Experts of a small language model.
Size: vocabulary 16384, 64M parameters.
Below are experts of layer 4 (counted from 0) of a mixture-of-experts language model. Rows are named up (a neuron's input weights, with its number) and show model dimensions 0-255. Each number is 500 + 25 x the weight over its row's rms, rounded and kept within 0 to 999. Numbers have three digits each.
Before each expert's rows: a language model's description of what the expert responds to. This comes from a sample of Wikipedia text that the model never trained on.

# expert 41
By, with, line ends
up3:484485499559449516568472444454509490498453473493507485492496501485457460492471494517516533519480505492519455508541468517468510471468504476499484496551521512507486475522504507458507468499524513495494521499498472510514539504513526529489489509501465512488499455498460502510508510532482520510474505468490523468474503525535445458478475501495502483512550518490503512490511507506458525502524478544516503517501528509455474491503444499520535550459505479479526518511517524533502511488490501505509487498504483481479553493518487492503427484515508503402544487504508507486451503510494517545502551511514501497513480508497469572529483500506508517464528522489540450506480504514507528486491452512514492480521499500492538488474484465506490481482484501531475477550514520470472502514488483
up4:497432542512499505501476507523437500480499520486473530548500496528495521501517518470489486492473523475529465510478507510541462512525513518500471507522483527503508480475458472511510525478490527533484539528490503519470488550509528520533533495498505528452467478528513484475488489505494475481450551485476513489473503509467482510519409499475463499477500526499508487478493501513519517483503492461483520450467506478521529519470521514490512519502437471473491493528543500492497517501517463524498439492466510542418510516498493446488496514518474485456470491526541514532558504496508533523483496484483503490533498517516495487513534580494489508519520482506487481507475512484475496499511494448491508514510530489493521499472510451511495440504482520503471505501528504498462525510503496
up5:516481500508500533520519476508501487510508489520508490470496509479525484543479509548523503506467475488478527488493496500447530536479480477524459485456497470513492486481523504510490491502562497497521485466498486482505530452539521479537482512537508499483506484502515519534503478507467546493553493539539514490471490478525452516493480500511501487480532512508510506516446454483502552483488483526539504522493497512491494480506491488475521534488496483534489492491489552490504503471490465505526510501467524475514509502493546493445492521481494494498470531549486548501521509566497496533508466507469497514468503499487495458506484468504532529569494488453486488563458505535493482570526491490495495507460485520528556530482515499425492505481494489517493481468482485442515533487448489
up6:527509517518511490485499492501497554532458498485454492494494518480465511513450494448523513481533470494463532471466478479541505520480534486498476548487490497503503463487495523475501498460499512491519520525538493484495514489435500535516525495496555459498512440564517500503528468464502479462524537525474492479481480535527495485478539524471494530517490482492506488468497520499484513535556504495460475530510513501474523474502447505431545527477514493440536480519527515515469477468495496522485510492512526493471471517511511480539472496513513519461500529552529483503498520498483511491502482464544494513494505509513467527491482487519493507527533503498502454535514491499479528514463531496530540499508471511454523527460504500470508505516540488491549537531480518492537492476488480
up7:503475476470492493463529486499500481524488463528476482558495524513520470491494537455479451519505504500509504516526543521495507498450517461514489517510523513470452497456528505525477519503560514473516511510485513495498511463505466511510484472535498467513486504506497455511460510476457506494543491462523505464493415511522485495517482507484480489490491527445507552467512462535502485570550557515507503519544518506490496484518476528433522500475496490505531513471499509496501500518484494504485518472489505506514537509483495487513503503500471513522468495488515550521480484497491519508516499452494509457469504491466521523544536485510478502481540484527496473497504517553508526534497446494546531477491501533556512518472491506519489469503474503475464534459454531493500484511497510
up8:523485498490485478481504504488473508496427500494505500526534497486494456502485475496479528514500516512500498489485531433515477494474516507486450520488514543461502532506514497485523485490498499470494497519474483512509531501473532521488462502511491480490537530542504503484469508513489525471542481493573528494449445503476484519446487477506476433517555522500508527518480501500495499506563536484502494483499514515428501475495463520490497499517523518521517515537504540517472497487523485508507485516471496527485562486551545517483478490470424508486500531508508518499481515525456554518496493478470520530469504491529513520524502540528516514488484519517478471508488467515519469513522436507529465499472519517506494453469515456487515486475509519491530508459515465489488545502491485
up9:494463492482487529560492451477476508517497546522486521500521520534451476482450507551520499475499563481490447483487524494507537522443515477503441494495513486540472494492492524469532508484522514499495518494477486523503514503524529498521492496505487505432502476481486501510558530490478563490479478495491493505490489527499504491459428493516487491494563537462503479474523514493488544472489514503537476501460495480474528493498452492524532537508513466516498508498507528506497538457511480484494457531532473507507515457508530493492501477518493496473501548517499538528470524541512485512516490511488488506491532482489439453489501513477526475539534523518466485514506482485499505495512504513465459536500504517512488499503479491467518510457490530519534492538524485450493537499460496
up10:527502514539479511517484497495479489552482519496519482506528491471505503462480521475478513506514498473535449500521515509512505478529502507498468537488501485489513494521491508518521510524514500479543558487495516483498521519508523505515497523527509504493507541510494487442470522472520477496486543520540488507504505534505545521523495468500509441497509503517441499487459419508486476529483493466502518426503445448531444472502520527515494520523482458490512513490492541467513510517532482526488489512489506496473540491465499467527529463470479520484477479518471470489519550483494529496437480479504475489501536476498468569509486549516466537490459519518467512516506512490498497496504544502486540520494505496452510482504498513556514525516527566461507522496508512514505497524498468
up11:502522473510516526464520525440506521519466508486456487483553521485521474529503485505512516499516463490532556511462476469455484507520465488468497458534527531541497480485473449439526443486481516518529482473527511514515517497505488507479508476479523484496527495508512506487486514511456506469473485512502493492496489493463494487477546498511500494499512481522541510548518519510551484481524531532454479509482520467505510501487474505483519491500557545547491568541498529529485476549515513503489455445493492512499515516499509497482504529480448502503527511538526513516514475486456465487489498487482466477483496504531496517522512479522472524471523467478531447491531544490483491519500470501500527512498465512498458454466505500521489493518469530493541468496530482497456524492464523
up12:527460553480475467510434507497511537465478528481511483496494491520506525475503530515513504474489534519536454535471504501496455483481503506516524533535465522474486488535510482536481530482494570461488580518515479539471497508479563522514488519513478426491507474510487511481506411530490498476488504490507498481511530505536496471446480533467518508490508481536471498462494522493447510495482516485455521485472526503501467523486514524502496528506468467511496498490528481533494468500460491496465511505493471535499466486486481470504458513510535481479463488533509472460498516519480491490510467525525500515504494524541458546466492522502506482520489513489511496495478531475518511498436526500485491520527511474474519487476478514510544509505515497495537490531488476486494510527520496
up13:466470570474529497507480453507487514523479490499493411505527502460485518457518452515484523533507493518489507497485510506510499499484520504508492538478537511528501464498473513507531495489481494538506489532507485505475532470453484503492500475531556495516516505500422491485514523506491505542543524510526474526473412513493482520497474536474492512524500495473471478491509508515470525510489462522521468540487508512474492500548453509478509506498511489497527517481489477513505498498469490514518509506527523523534483498475462534484509518500515504473465482488533519469518553550511508499477506485525484504495522488517508503495475478486492481518504511510529493520515482507450543478488493546588518515532539507483537519482482517523508536478506492461497535443508543518486523465512454
up14:525490447511518487506474514512493469443494488467522470492551490509473517468497489489546513522544489515481500487481427444479518498477554440463500542499518503491519490476510535506482490512529505505481505496511477492518485498505496481485506497526507471511518462502496531514494452486493489481489510424499462501454485514547485527496533531514514475504481474489509511526484533512488507496536492558509513510494514466531507500571475479491518503497523551539525513484489551523489501513521479473505508508524462486513488477512508515447482522501510522482444472495480497537531479457515480506492466464491550509494488499486531501505489509550505503511495489449536462512490564496513499492520492461526486479453485472513497503485523486503484472511530520549451513488443507454509490508501486